From a checkpoint of a small mixture-of-experts model trained on Wikipedia: vocabulary 16384, 5773 steps.
Below are experts of layer 3 (counted from 0) of a mixture-of-experts language model. Rows are named router (the router's row for the expert), gate (a neuron's input weights, with its number), up (a neuron's input weights, with its number) and show model dimensions 144-191. Each number is 500 + 40 x the weight over its row's rms, rounded and kept within 0 to 999. Numbers have three digits each.
After each expert's rows: a language model's description of what the expert responds to; "gets" lists some tokens that make up at least twice as much of what it gets as of all text. This comes from a sample of Wikipedia text that the model never trained on. Tokens count by the router's weight.

# expert 31
router:440487473545562566502607513536496563552510496541479451521583479530545496495469491463494485528519488509496496514483485453501477485442597445504489
gate0:505489530449466514456426492553503543439445491536523567509550500519563538438532519479526476463422515525466481531559544542493500481511469576545477
up0:545466541546554535450551554443571490474452440566567553481497580448538500527509500473586486544513529493490560452460496509524463530577481524490444
gate1:524455559520513435520525399572457557480412516488623551660498550481527555458484518474491498424496472523505492516476477489525553497541517522532428
up1:433490445566498516462504481539431442518572500506500483518467487470502465547532565497460486505504521437449399620491588437506475502492548499503589
gate2:530490530525441523549523470519504563500455504479475403529582544469498503453508511500484454449451415403475440491430489513572503452507507491483524
up2:430429509521488481482480440553465539464438433437589491427561436554453535495493524485535489534519440485470511515441423467430458446550479508554498
gate3:437484489474495475522470422421532436527536570507502531527483528521518500417442520529499505489516509589548437488516514541465489522547491521456453
up3:541442542507557498507571421475486439516522523511562501526513485545503620501472427463437538451493491457454480512547483486507530463407441496535557
gate4:588509504523546476540529572439466430477573557468476504504560503413530534539518479484499482484505417528545554437543600500514487467473486573451535
up4:517508547460437531489529519436462516502491520521503521523440474511432434526537454481483519541510515449496489498453481509592510531423493440530505
gate5:496447541556443523453496515506514501450501494506461491518497536487508499504466550404494487474481499506476508443517563497482501558636517507486465
up5:497491494518555454473512523515459491486494578484436485516447518465521535530514491613515503448445419485498515496481498481503526530588570525552526
What it handles: Number tokens in statistics, measurements, coordinates and tables, such as 200, 45 in 2964, 37 recipients, 28:43.
gets: "4", "5", "3", "7", "6", "8"

# expert 5
router:526536395495450483498448518454507540496505440442482587468552534534530509491506494521518578567457470498528591472561529458523536487552506483516533
gate0:506476464535482511471474501525531447567474548521457517387485550499413438445519506472588467529456452493583580476537508490522590457492570531530501
up0:497500456462536528584468608559538588468487455541535477470522454411485496489497446530466532435584540408574448476527472559535452525483512463515547
gate1:443482512472471518544439539545451481496450450478542483579519516451490571457543546468578489493538459477478563491576499468532489548491535535519530
up1:450408493508549527454470502512525457530506426530543545546388571517550497480498448489483527514497447504446595527464467504517611515498500522495594
gate2:484435462451523496444583463507571514512502514468510444469505511492446524538539464558480509542527485495494500538516503531509528515479478492505536
up2:479483554440499496533522491416567477478531557558487481510527525450538547470502456501566489479576470447455467547474510502485520563494505489525480
gate3:482542543445537486478572496503468506555415504527551446511484434490499497510573438495489520527570500398525481500478459497530583456509503505467517
up3:508526473513483474527469515509546483435434503515503577467490516449499585518506415475519500430439483451473505549524506488480446422561469502510501
gate4:475511462476583478434449538467491503489475484466574504540485498540509534488520461586453499508484475420485476449465524525433505559479521556615433
up4:469527496519434510479524472493477492491606476487488482417578444441565544477468464500538464507530496506485492489548601529525487532504570444425524
gate5:454514504608504399469519561469444525499526536589532535547469480493536506485471507512398439523493489561534579496523515450500460414405486503565519
up5:565603500478499512543511557531445519549503576505589542512526483517555571587511507471459490535496462523502512598511515532539477448489462571591532
What it handles: Short letter pieces inside foreign or unusual names, especially r, l, é after G or Th, as in Gérard, Thror; also up, out, trans.
gets: "r", "l", "é", " out", "ch", "g"

# expert 13
router:460481472502454502597483496438496512555455520467540517515508591508506550412491486464562483469452463529476526490557459463507530503493485489586551
gate0:528527536501516458487507535489455584473477564605561476528580519442461446487457445498529477544507483561504486444496515488487534479488416478523553
up0:444440449524443554507510541500570458513444528529494562449433551577537498521492559500473519438535559558481495507514525473481542504509562476494428
gate1:501494448489481552514433499492529511509549486431576434469469522515544486444557551462520463511550427539508456504581516535536478424435516493428420
up1:452508550544512474511459401466467475465489481450501478473541509529471596467530425551497487488507538497443531403444472475548524501496516481582477
gate2:551588490474571579504603526548513554392531456514473459538503487456449471499532534471493457484513409510465526444542466448437514521470479525461564
up2:464593585465530524486500452529513466421461587490499546582504625445546445497461462443473466530486454531524498483476460425552485515458470542456586
gate3:461492515539553528503523568447493424569519462522453562543534535530478503496451526479413543463478481493465472455511474513473502481493539545503446
up3:460418527491542523506499446476488508503406553509505477498524450500492445461452496528525437606493493442458471514459518555478463456548538475500382
gate4:458460461495543486506533496468493484457452531504479522488584483509504509420524511539440551466504525545478498507524549576508463525423488473554489
up4:468447514541477485499499537515515487481447501495535504475533567558462547526510529483511512456572443519487557444449510480556496499549527429408544
gate5:458547473459481465402495567560530460576507572523460523486534475499482446482484492516481469544570501550496471509469441467516519491521519548449513
up5:469494506486433464466531513580552535449537463435486495527539449528535493510418534528552506533573486499515542437567534468517559470517541540419525
What it handles: Opening quotation marks and capital first letters at the start of titles, sentences or names, such as "A, "The, "S, An.
gets: " \"", "A", " A", " '", "\n\n", "\n"

# expert 18
router:545444532473433482506419533544503441486518540482420536540471517497494509440492522484554550551552543510496482491532499518565498440526440459481526
gate0:500528515486493475466493518440484490532474456545466500509574520495530508576517522368474480441584459479503485541482575414502524493522470550526450
up0:502515500492575463502523553502483466541498497479442488516425536495462531461540490488538482555469512512456508478543506513545482507463509468475494
gate1:516534545518493518533515437546464464529540576534513531532497501561470453525512524535554520548473510484453493537480508593525488575505488471497455
up1:495466497552546445462447591520525505480517369517469582509433449507522458478567527553475513559449548539465488518437557392541501465478587500546526
gate2:532475525491482562496489515467534442536513514554468490504458504467497509505547519602449515491518487542482492482488476568450467504444514571531482
up2:546508516514518524523477455501489442489525408500499528521527486569512400487570501468501528455544468508451483526488441457477456441434421552545491
gate3:491570610496548563467402522572545528509479524521561527500521550527512473508533524543508494540462500526499539512516475493512497586513474545496490
up3:511447525501460466499488432517522437479483553463514429518496485529498503435479431452544461475540511508514490469460475489490433414497461541566454
gate4:538451476487525443452522501538490529459526499489444562436535525570527471512552577490532582494493525486501602401536463522503450515550496452518523
up4:475517442456514508461491505455543535528513516484469494475456514465505468462498470512517459533512509533493487496512469502510518496468475461475436
gate5:515480519499528409468463513455520494581468542450425510492537537539525459438532504433543548556484476605498523508516489436516477518477478523510451
up5:453484494505444419533454419515505564499534469511507599486518486448490540459551495453512535534491529487547506461506475523475479553480483550464471
What it handles: Numbers in standings and statistics tables between pipes or semicolons, such as goals-for and goals-against columns, e.g. 55, 10, 9.
gets: "0", " | ", "3", "6", "5", "4"

# expert 19
router:567462504475507557556496454485439532438467568468445563522435534504517511469511465464522512511521533449437501593438426466504523453528470483560502
gate0:429440533486511416511564493489561446471558470462484479507493567563454459472401515516519494496426502531485500545470490457487520557481530470541481
up0:521612563461512495520472409424474538478495510486506466453473465488504521541577516424513507501446472471483522504482462528520467477457479563511527
gate1:452552517599564468517527593485494569532552502497592501566520523527464476521472512502482511464512516561435538510554510468551540498454470493481491
up1:445484521519445483464455420474506513521500479443463516490584434468524470438492522448433477492472532518479559448504513478485448541490454455481468
gate2:497503474534514397462477500498436461540445516554586546512461443472519541536585542549533488512510532463485458477523470537486479542544530514516461
up2:524602497431517477486522497495426450529546502516496470456500439554505455515463427554558483500503502460510542508518415445489571530485469499537488
gate3:508486542476463511571504535582452479570569608503463481524525512453529548456525469510537488476471546484474435492454485458537456455399489483480513
up3:546437527500468481428449491481466547522492500537515540439513474520482519521470518462557510441551568491432514556478482506543428483504517531493436
gate4:520411437465527513524502485523485449478477497461455581463496488547596543486553555596545452453497538497519534508564525473403519478504489491520520
up4:494498528482506470557469540490470492526458536476499449417537437516474532509459513498508542376457466444567489486478449482509472499489489567454451
gate5:451446524484505602516571386455511584466522445512598583551522544498519499487497476422435496529442551555443534581546480533484476494597487536491509
up5:497486475532525520556573554571517553474508551485564467537508533520482519514518538472491523465505474460472603513481556529571483477448487421528456
What it handles: First digit of years (1 or 2 before 009, 986) plus biography phrases like born, died, was born in, Early life headings.
gets: "1", "2", "| ", " died", "- ", " was born"

# expert 30
router:517493509515537453443564469467421471489444479471470482531560508527533491502515534517505481493473483426486541473472493453592511573498496506452503
gate0:502449488525530509492502430488478537486503533496511495490513571514427518530494498521475474570469481513509517460486510493480499415472575502450510
up0:507507514453481556439463515565452550479483470492499501457515497494426442492533487483543498480510544566437459513553426422493449524537438550481554
gate1:502560485546433517491514495508448477475471449473519584492462495485521558458547450549544530505458472454464509492449504477479546490562581449545553
up1:535553474512541471493609540549544507515516494473461572530418516515553483491490506509519540518503537497523501489563531517510525506446489569435488
gate2:529446472503502503472552536536501494538506469522525505558501539505558534422458461519528503538473563410452558502449559565482504491411523520489525
up2:504462479539529507492554516459506503552480496504485516492497455580440558488487548498439547535499432568520534500466444416488600493535530454502512
gate3:417499524573526519485520517519565561390521487544458516507450554482570485470509539516491558473561458567546540506421550558487455529561442508521485
up3:421434475531551433496414458429551594547390514533520561509534539496494471499397526591492560500475533501520496477463504526527507515492477473478507
gate4:498510504537462563517433377553532473444534523459524511562500464476506498483483500528444441515533529439498491539503500440515528499506462452462460
up4:527459482492436439596533550500434555528515449419472512497435469497490435551557509521455480502472495515484481499461596474481516490482513472438414
gate5:420538429497414531491482476519468538517624502510474544495558489498444498551575476497510447448470467454472549463597466495552532440484525513480486
up5:549499529440437535462527572546490496529465459499490500458461550490533542514533534506449597511443468494529468466569491519467471498527533553483469
What it handles: Final syllable pieces of personal names and words, such as y, ry, ly, ary in Aarya, Amy, Babeș-Bolyai, plus apostrophes and "and".
gets: "y", "'", "ry", "ly", "ary", "le"

# expert 25
router:562422507510511552479483511516450428494478514545464480580508551452522539506560565519559470520489545508438494452483495446576518493496449530508457
gate0:540451432454419445603516508521483504529533503481493482516471481574518503505448515584414528444452536535490449527513512514519440458441521501523583
up0:488444478518497513489469592479428549425434458445401458454510486468523516528499550502488496467508514463474455420495461459463469504496499531484493
gate1:460533490545560471519432537525443549538537492460459560445494474520578516543498462541470582494551575508528473526457441432444478456522539424549509
up1:478539439515507514461509509541482499454527521516490509464490487528457487480430449522558533500587497448521494558517390457473514522464453475524536
gate2:576512524528565489500558531549431442536463523477523453544565517476540523533482512492493495509549548470474534537575479498532453538444511505514531
up2:509540518507516415470530534445532488521475502532530533483455540499569510381518492467515495491556484456480513555515527445542532458509521536574531
gate3:499472477417514553419443506489551454546527496457442518546553567575478439550454543521457543522485349475514505488499483561491515534543444465494522
up3:484479589524543474538558474486537499536567512596502433541461506571523523504482561508568396516475513482524488478497552527473518439498503489482504
gate4:491517508517560560542523462463526534528475516543521493536449448518487492556592498560499542461479473532515559460539464438500548490503467441476495
up4:535464484513433485525442500496467541546452471536514498570508440480517491478518541423541478483399558531527530518508523459558485553458586482492505
gate5:496457592547426573511555484510572531533492418494467531459492487493549451519492480490511469432488505525492522401567517446512545513481536447519525
up5:465515426518519481491439517486573525494533491467439515492640408510521567526522516495533470493428477545480518521514527488506540430537485472530478
What it handles: Dashes and short connectors between numbers in scores, seasons and records, such as 6–3, 1931–32, 16–32, 2-1.
gets: "–", " in ", "/", ", ", " to ", " and "

# expert 27
router:416554475509491476516479450513528399472541487506539454580489518554537497476483489403494535517525514517486516505483482584492476454557475518469505
gate0:635563573545412483496503473536485483564534470526558475455490506477476588534519505485485489522422470512506495495528503453469448413534472465551468
up0:479552536525516477569476532532543482486479475524486463517466505510503544516462458478473531459453539525529497563628468388552478530486571538596448
gate1:545538477532536492408510569481514554449463498456476431433560519541441543509505508531561465507533457497507427507478527535369469501495458509476484
up1:518496521477441474503536516583518507513475425575503489501462579536462489541467462513489494498424508595597520474478512426527419520473500504598480
gate2:463486402483623527557478453490536548514529477407496487509490482517516483485443485488522432479424535512507492509445460475538541485500513457561435
up2:438477493540481523503503510520496521548447538478497414550593462444513502499511536427464516583487520557534463409450504561542495544492488504494545
gate3:594466520518481428514549475453449507540435522445532532475500541499555552529571402445591553477475439460552501512466496536450427506486575425518476
up3:489467497515522464548492480518421498524484464534439541545513503539492509464492365523551478487520520532527526544504550488501490416464517533535578
gate4:507482492571531456490401561443528527537497426459461439490530444481550518517512502475492464474526516461493451528442530515577576512526522467544578
up4:556478541479577493470515536447479518551534558514486484459477487570467500522555489568478509485453508555493487511441559541488554476507520516504483
gate5:495489554498518485539539589476463520494504503455489435509440500503498435552476525475495467503501484492543475530504529474426524508504506501470527
up5:537533523467499431479415425511516632506511535487522548520551441518490485448443474532525482468471467456498521550469469455502482434480483491446516
What it handles: Colons, dashes and slashes, plus list openers like "including", "such as", "called", "include", often in census and demographic sections.
gets: "-", ":", "|", " /", ", including", " such as"

# expert 24
router:535474482521458453482476552482454505541523480571564553499440471499497564469562537448448495505484518499510499505582534499499537497557471460508579
gate0:496436532508469456488493523543527523459505507495537489500502588503513491563483530528522469452431513441474495528497485473462465448475494532517504
up0:578414494517533562513527507489544501481462437511450456453460414501533474501463447575567562504567554569517502464432504585516515504457549492525551
gate1:555456434434415515558497438447451493486506462537487492500423551463569572549502513508453494522435532482509538505520540514525472529501505408512558
up1:540498542474543588475553489548516496563460555543600580466472510458476471442524450577472523446528530492520517524489522541431547514498522525487477
gate2:481527494470518484429459506556499431485521532486590496499525441513475464433471553464503522495468536503481543576576557532504494549479535508517558
up2:474433462451456535494531510491479494485441467504506470563481443499531545568490455494480533567536457527442497526481514531524510519511477480472553
gate3:474525508522538495532497498435419555501478512500505499445532546497547503429450499524494450510502507477555492474502506535528508498443549497538489
up3:530499477545507519472570469544530515483480492567530462482489480466550521589448540467484533489435544484555593481445527503515427433529552558535484
gate4:492540496547485501551498468542444537508516438536539521514503561526517554499495503461470491507521500411420532513579554537517515502542475581543541
up4:482443577555526563487532521467489519446519453451514521507548482442475475477461549492484477499494404497474473495627551550460498564522462427466506
gate5:459447415537459535529475441484503515483508530432470556521565512541540469566522543542475488539451463511511524383439474551549434509541457454477434
up5:495541526483459468549512433503407537448508535398560542520491564516453496500489511550482526485502496486461479455555527461523461499516520463501526
What it handles: Plural suffixes s, es, ers closing nouns, as in bills, jokes, 1880s, and pronouns it, he, she, they, him starting clauses.
gets: "s", "es", "ers", " it", " he", " st"

# expert 11
router:567415520486477502469457518497471416448455570484428520507453486529490574446483524501560499541533485512487404442467461520552494498524520537507536
gate0:565408496541487482553566497521387511568504518517538459482441517527506516473518513485525508556578557546517557538513534393465485546495460491507502
up0:558564496506461444546502536524412446498430460475610391518407529480458572522497476514467536466494617503584465518580584474521450519503525472469417
gate1:518464462572479528547509547546585534455484562522397519441570460524569429446460477524473504483456532458530535524511500480455507538438519463470419
up1:499501494489535497466454493414505439408495512489449485491426519509505525389592563483472415529498498541514511556510519505469486490458493484486445
gate2:504495459550503539496580517438469501536551507503451465486481513500532457378421489507433486505418454484457470458509555532528544493516432515540520
up2:532522522497468452527511539535562490485576510546498482424522520536450503483528516475499538527480501526593524484497448462463463510449579424484480
gate3:453449503508556539495461484468511516502618465569525460477580480551448533537472537540482569409514540544466480461522506438450548468476522445451442
up3:423548462471479558527502444469517555494508614532527539507545468522468474530515557487467521509521492515535427591474561487491505455533494487510501
gate4:511620510471469515580511501497534547482514539439383469504435485517535547497487418497543521525531431462488489525545507481437495492443509534552488
up4:472430489449463504509510507501497562522467483502596540471531457463525551533543570478485500427424501454549401403432498475545503503497470512472527
gate5:512513516517455522564453489480444486465499494475580490502510485571453542414516469522414508540460498535541522480587452452470511515522508542473528
up5:477532458532547501422450463552514451487520466569527497505501468499511502538505475475479576492477464515502533485494428524529582547544543476459493
What it handles: Determiners this, each, same, another and one, often before year, day or time, plus line breaks and table-header rows.
gets: " this", " This", " one", "\n\n", " each", " of the"

# expert 17
router:525424564482428492527436513498486427460543506467437506554499512462510544502521577446590549560550524541521479502544468510568493491529433471459519
gate0:462514495522494435446509483477482473471524472532555509529579520537530537528526525606568501468485535454515536492516456474509445482547489451479487
up0:492564519493501490548487515452430441501489550504499467632524476401563507541509470513578448543539516482479543435538441515536493515466445509467465
gate1:369443457531519480436452461469505456482509443455477459515474454481504536472454462515502522584447450509512477537433496533462473484464508548532422
up1:484492454540515603471461529552481511480548526434508479491421469533609497570467456464536534482519519505511487558457528492538475464455495473492438
gate2:481473496467510425518547462513538535505518415411525508485522564524499390550489462519542479386503508499501573424413498526477474595439554521481523
up2:455476517503489559516506463501536534507436500475473552521471521458523418518433550500387490450534535502522470571461519548459453497436531478509520
gate3:446464571469544558551575536526524496542476454526473518505453488599467548495531502593480543476509529467489487548490496464542503483485472520483539
up3:561528466506434526483532461444569464494508469524444395487535478452450556516502465562487465480437520598474551483515486546475504408540519435475644
gate4:511543472550489500466438442490553483517502504493477430482431514459491465454519489560417535514561485417483473476515532532451419480456466514500462
up4:516483494533481504504510414541462431579488443473524531494489525533479500482500514539524535511449475522425444528543415414491499577537463510629471
gate5:538593534586511481477538462489509491502462558443533444453526541552467549501521537481442523438512429478510498559490503464537453463547494478497450
up5:501460514496543482487450463533510492477431468521459544482475414447507477467512526511469419484491519400486500440469505599429446489461550488509489
What it handles: The pipe separators in Wikipedia tables, mostly in header rows after column names like Party, District, School, Candidate, Votes.
gets: " |", " | ", " |  |", " % |", ") |", "| "

# expert 4
router:552512492476543489519418495535460519464437493436474455426453530503573526461538477412509465497602489469577418519509453607488531470508507498592490
gate0:408547537493514457481447494511505522528497467441523502506432519450521469587521419501449453521574514604499514510486458442560487476451525512478477
up0:568476537503560482501564528494449561435485491466560448467532446459489564515449514530490494423504456509520486516501474481438508477477563514525529
gate1:453495548449490564393490505530450558549463534497475452457436446477497488480489588519489458493522550475552486561467514491446491432530467509495441
up1:541502452513451526462442511513469563449491504497472514555455594535502537511484505460509499451469560473514421468524501458534447514554547547501519
gate2:481513481464465563465508527465460502511562513475468556474560519527577534538549538533488510475536568504508461536560458463518415552535466530477534
up2:529442530510572438481497477452506573532474471561444490492518442528514516471514518419606560507494494529459474504496493531518501518533510503549520
gate3:566490467548517498435527527569454560556455497484560484477549448474514489513538569572548541553558526562425500530485547540493574494618498470562571
up3:564544602480511478482458484473506475482514514476546541446499481440471535474540457492405608521501486507493552467526504514496542507515571525511495
gate4:493435471529535527467553528490468536575422503498432469485513551454460545498553525461519486536482503523426483503515452440561481516504523469538533
up4:558474497496551564475423522423541569452618565478501517409495495487510533439509576486539545543555478475518465496501480581434475541541523557450495
gate5:535384514494478413536453502421484487452469513508497439484467591440477450452516562486497514499479570520534463438549480471510496508453500517508488
up5:522550475514577560399458471535499487476498508512539490479467548438542539466512469477502473493509529517519522530523506535492468438471517551452472
What it handles: Quantity words before plural nouns (two, several, many, both) plus short inner word pieces like ub, ow, ov in names.
gets: "ub", "ow", " two", "ov", " other", "at"

# expert 16
router:538559486543454409442520531528490538538462495488488523471521561535524541563559458471495567477496508451521546506556513494499496504564452456423514
gate0:475472505544441504527429530465410549554555438497516509565462525581534496493442466505483482460506497532475417457445456521505531495472512474506398
up0:479537538456506577545474444504473493509453527482471515494460548445477512546514542526547461493503529550559543550450510480518514462476531576506533
gate1:506508448506559555482427445439480486503515511517522499436585538492472514462527496515540467555434511479436514534521527458556490425470526484539504
up1:444523428569480492516458485472470539547494443476460526500407495458490550466529493535489462511498479483515509465515439464514517516504514457540514
gate2:531599428492435500436575497431578423494554493503508482527465550484425528509409485454501481526512548450508576500562452471476492520553515489493481
up2:476547557500443520485432529497510516486447484516589563531529562470516482453520459503483557462505572411508421507470459474526502489517479561571493
gate3:463510554511470489529506524485535428534506505523462578476421469419507410519550501462522457431454503480448499550478496416461537474515528509540620
up3:514528465527514528420479527521541498518440540491479516470517553531539539498542525437517516541525471442573449493475420516476480554580544525521457
gate4:478499414475523392506551515573534502515484511453469460488513458534529430503551468541442531492567390509530486506505439422444549537541500564515477
up4:462538503474537536544490477392495543512522479494567496543544514560497441480473468551466575445496444535481457424500480470572492494456451497391570
gate5:507467504529515441386537564499506502487469495519508471555516492508528494474434461466503544496457487485495567484521502530509477510508501468459541
up5:535505411470482427424529580497521542546509577545498536465477499466522551488546531564568505525437449512458449505497551501505533449476520486483519
What it handles: Short pieces inside ordinary words, often right after a first letter, such as s-ad, s-ul-king, em-ul-ator, id-ol-s.
gets: "n", "m", "ar", "id", "ul", "ol"

# expert 26
router:533424537494443471513456519526505488480530529484420502581421495426466495466518529452569528516535523511494475502611447496547546451535420420466536
gate0:522481474489511548472490484509535460511516464455466448598497469457477526462456463524493448542492504496483511498482585515513504466437501507469546
up0:585525409468531443475595501432503433487497494521521425492464474551468501448535519475472529484532454527528478462504482484474482446507480475408478
gate1:537492485444494524506468473460416552530437463545476484450529470487490466374487496585492463452506495499557525545477519524530445500451460407476504
up1:535505564486464419506491579512580470478468484492462475476556497513487436474461520576521541471498485533499504530551539489474464483559514504449546
gate2:454523494457475547493565501462513544514482454530459489526484562536414484539469548504504424479455496515479471503482547502509531478531516514488552
up2:454501401491470484531496507516558517477499508607436493425533507554534522459520491455501523539537453525542477537459541451464424514505511485590490
gate3:438568505456505468448483554498483499575446516462506534475507429458530488469468539470420538488486563486596506458540464507472488563437462503455431
up3:455512503585522461591511434509493467474487474531500508413461554475528560488528521457500519509395560512539547499490514501430506593521439421497566
gate4:492480559533576505536484485468521522518498451563531484523532478522510557536522496508478362546521537443505463477518526527494418532478564423467492
up4:534490500521579592475566498507460505522525439563499531538576516409558493492501564489460490503512501485601526462432512497567477456519462533515570
gate5:472500527517550498459480517541490512559474513525512505510470487538463511494478487520519436528471501528522496501474452485479525571458567494488442
up5:507488529551552465517535504493455500489456510430485525514537535531493426539405588509517548554460532477443598489487463474548461494524463571499493
What it handles: Separators, dashes and digits in number-heavy tables like sports results, records, scores and year ranges, e.g. "(5–7) |", "1959–1971".
gets: " | ", ") |", " |  |", ") | ", " –", "."

# expert 20
router:450469555479538505595562524496508492537493472468498566546448558441480481441493481423470472502483445461472493531461546573516511478483492534484473
gate0:495548535554523517456504509436462587481521586478518492558533450464542518458526437506532497541469424548491555507514536473488461457504529528481534
up0:433487440483417486524532502500512543464441497504565474478550480528552577468448547522467548476460535502540527530439564431479506482500481454501443
gate1:528515542521478572469434433509410515472435512520541493498447420535490525416505507450485545466490508446544521572495490522531422506518455436544521
up1:500473413490510518517537514557484545566512380521490442389519533522519586433530489539545522506489480497496513542528506621526491450545570542515492
gate2:432543527489487545497521455489506546507462541479519397479558502455521478527436413456455490515522548468475419507557507488441450580481544526497435
up2:570519473422494499482493424516511490550518544480571486487545608506480482449441516494523461473490487481464455467369462518524557468573505485534432
gate3:534478509573532492517472494527487476493535520469494424501528525518531481518494516488488544470515517460504451450492550499474520495481494451598490
up3:467456502473465464504511446620519473475478510481523550456403477451471544452458405519449548461441525505475449553555518508553499503501482583508521
gate4:522491576427429545496489537525524489598466492482481557495451540538489518485480529477444531536501536572512501537510432451501432513412479494522539
up4:464524486451568576544492432476437565461541506500424520551466456508509551459489443510530493517420489541454516510517456599479458513575563450521480
gate5:516503492551586473510477554527583469477527489445545543452527460496552523532503465550548507452459439526526509468484521467573546455497437509495542
up5:483502519517492523546552447561492539460511599478445532510589497506476542508440424528536463541465466482530522488530552412450433536430484524558482
What it handles: Line-initial infobox and section labels such as "- Born:", "- Country:", "- Location", "Scientific classification", "==See also==" and colons.
gets: "=", "\n\n", ":", "\n", ";", "- Country:"

# expert 28
router:522566513533507427520471502499534501488551472475541511450522516461502448483531504502525504428480481516554515516498526530493503553555466468528477
gate0:519504489567506526516458457547453496555528565454484490473570504440487456566575463539432440503501441476454457529446450501540505529520491474495458
up0:440566518435527440512452505510529448526500570576458499515499501531536418536483507540492495482500459463485582468469490555539495491481508517582435
gate1:540473523391471487502497465538423504485503484486441523534585505539574593493553511504487441396463538481508490481513519531532493542490546562539491
up1:516450454498456489544545508551412500515571508469504495488454493528489484504528489481454463503536561451490506444476505497514539534502442489526514
gate2:441520447501492512519531570532495529481500533472496582498466530493488501451470492516542530532487530497544432472530531529515545489494491500504536
up2:543506403477551536502530537577488519492539527514499523477486432515539549393512504562477518468515522525487500463484463500552543524504496537509527
gate3:553501466581565478487481522462465465499491494451498572480536501530493556500520481480484457498487549491510515536497429477495479557471517525449468
up3:511461523433494482490497460515423544511533512530542494567469511548499480498540496485459534522527613485483493491541477505488479501522547525490497
gate4:483575491447504537467438496524466492509517569503497439472558457528485586462517525476526516460474473480506448555511534543480442476498462490492495
up4:513574477506556503505464508477488505455471504491457514537464493490557512559472507543534556436525444483416568399499547464495504523511490480577493
gate5:504490545504507528489559465528557509507515466561527502501434539531480573552517483491606529535463498524457490533494491483505529452418506447511487
up5:455538526563519491495523461503469492575530524514545533510514531413509476498516608537498495418588559531534494601497535534539545548510485538539499
What it handles: Inner word pieces with vowels, often before a suffix, such as imp-os-es, rep-os-itory, Riv-ius, Br-um-well.
gets: "is", "as", "us", "os", "um", "ang"

# expert 6
router:477545503483529530490399517505494502469541543555546471469469506558517550480499492494508496506531477488422477463533471526524543499418576459538494
gate0:495464467467486582535526433533446464456479457495512567475506493445414499476576467544518599483531474472497486527477500461519504493529435446503510
up0:493420571517538489523559492472529558451479504454460463529501494469492481488525543523493562448458439513537520519500558497503510416583633450529535
gate1:522480530543489560417523481529484548528469517465489458458514421512477492497483479509494493408503521493517525573527512489418422548454536493525482
up1:479470470448463454543480563463509484528583484453540551514473551485572589390482469510486597531539502444492502554473513542486476491571516467434484
gate2:473518500500462513463464531533489487514547502469515515456523488484515550482499472522474549426501464488426483486466491503501535520493541452530508
up2:432541497519462622473493564522533508538471500520446505470428537526481484534477473576453505481494456474530593561541541484526459506414404492509545
gate3:508508446509602538484535473558461434544522490510527473522446417551497423551546457496489565544462435467498492520429490501456453487547451524554555
up3:545526570406553415514551535482507476472489457556550437447496515522607535556515488491562507492515398514512522523498527492530516516494533550456505
gate4:512455499551499510497499493475445441449474518468491408486463523485481552541524479466500479512520493515564504509485496514514449489477550494526492
up4:499491478502456568552469500495519476505557479489429511492504495485530466456566520427521478499474454484559536528401574473556530502557425488435507
gate5:546485499570552450520556487477551495518453464542464541497433546430425479499554501526499469546530577485547488537434475556416549508500476495467482
up5:521540481532532483450446481500507446533508473439442458523494441458478540372565434460491461458545486489457533462524515509451531506516528505476520
What it handles: Conjunctions and relative words opening a new clause in narrative prose, such as ", but", ", which", that, when, even if, since.
gets: " that", ", and", ", but", ", the", ",", " which"

# expert 29
router:530565579454552451490471510466499541485516546465578458523503420597503464529447502472517580566534485527544471465497552548588606502563488512569512
gate0:476514464453536553474495472412464519509506455584550497458576525515504525515558602557501512467522481580496500546553516472478474509524492498469476
up0:475498490460496491501526463473503501491545485498497516570430529453446508466562557542457392479499452475530473514553476459456560544577541505518496
gate1:545441585449512559514520497449554522491496461541582450487458506579448431456507479530428503538519558522526463471459505519503569527614509565441483
up1:500590551484483519451425511459500497513534474519524536529529494413583487515520495511501434516471491526516493500529543466531415517460512430468463
gate2:489519523512548487494397482462367526422490421471573539529503510493511559465512508490475493520470550438593566483505520540467553473540446573486578
up2:551471534480428556595523434441528522503489550477506524484527470534444533526503502593548463583529533467491441499499488513533549551481462518447494
gate3:435588451537519540427482511503489505470509553455455503513508576474547473495492537437548460495516583536472475472502447493491483524480452486515465
up3:473455535515494432485498480499487476491464482555492545538466470522514466455534527469425506499455556543555461416433548465475504545571490451530513
gate4:483509416415527452573537396458525525490472486466499495565464502561532460517486539489497493527483485518452487524465501520462515440473481479562495
up4:524491446546545512530572461569459531589554446465506564538487514419447524473527514474545518549499504484460545478517498545553553499450482526516502
gate5:522481478526501514522432522494475496498591456552492519496529538422444488536506501488512458558477576471492543557467508498528554468494496532456529
up5:492495511492506445534428512452532505532513523486435476497544486474478523494489519440528422487455470555502570512523477409537522504461481427463466
What it handles: Line breaks ending table rows and mid-word pieces like on, er, an in names inside table cells, as in Luchon, Glazunov, Milton.
gets: "\n", "on", "o", "an", "er", "in"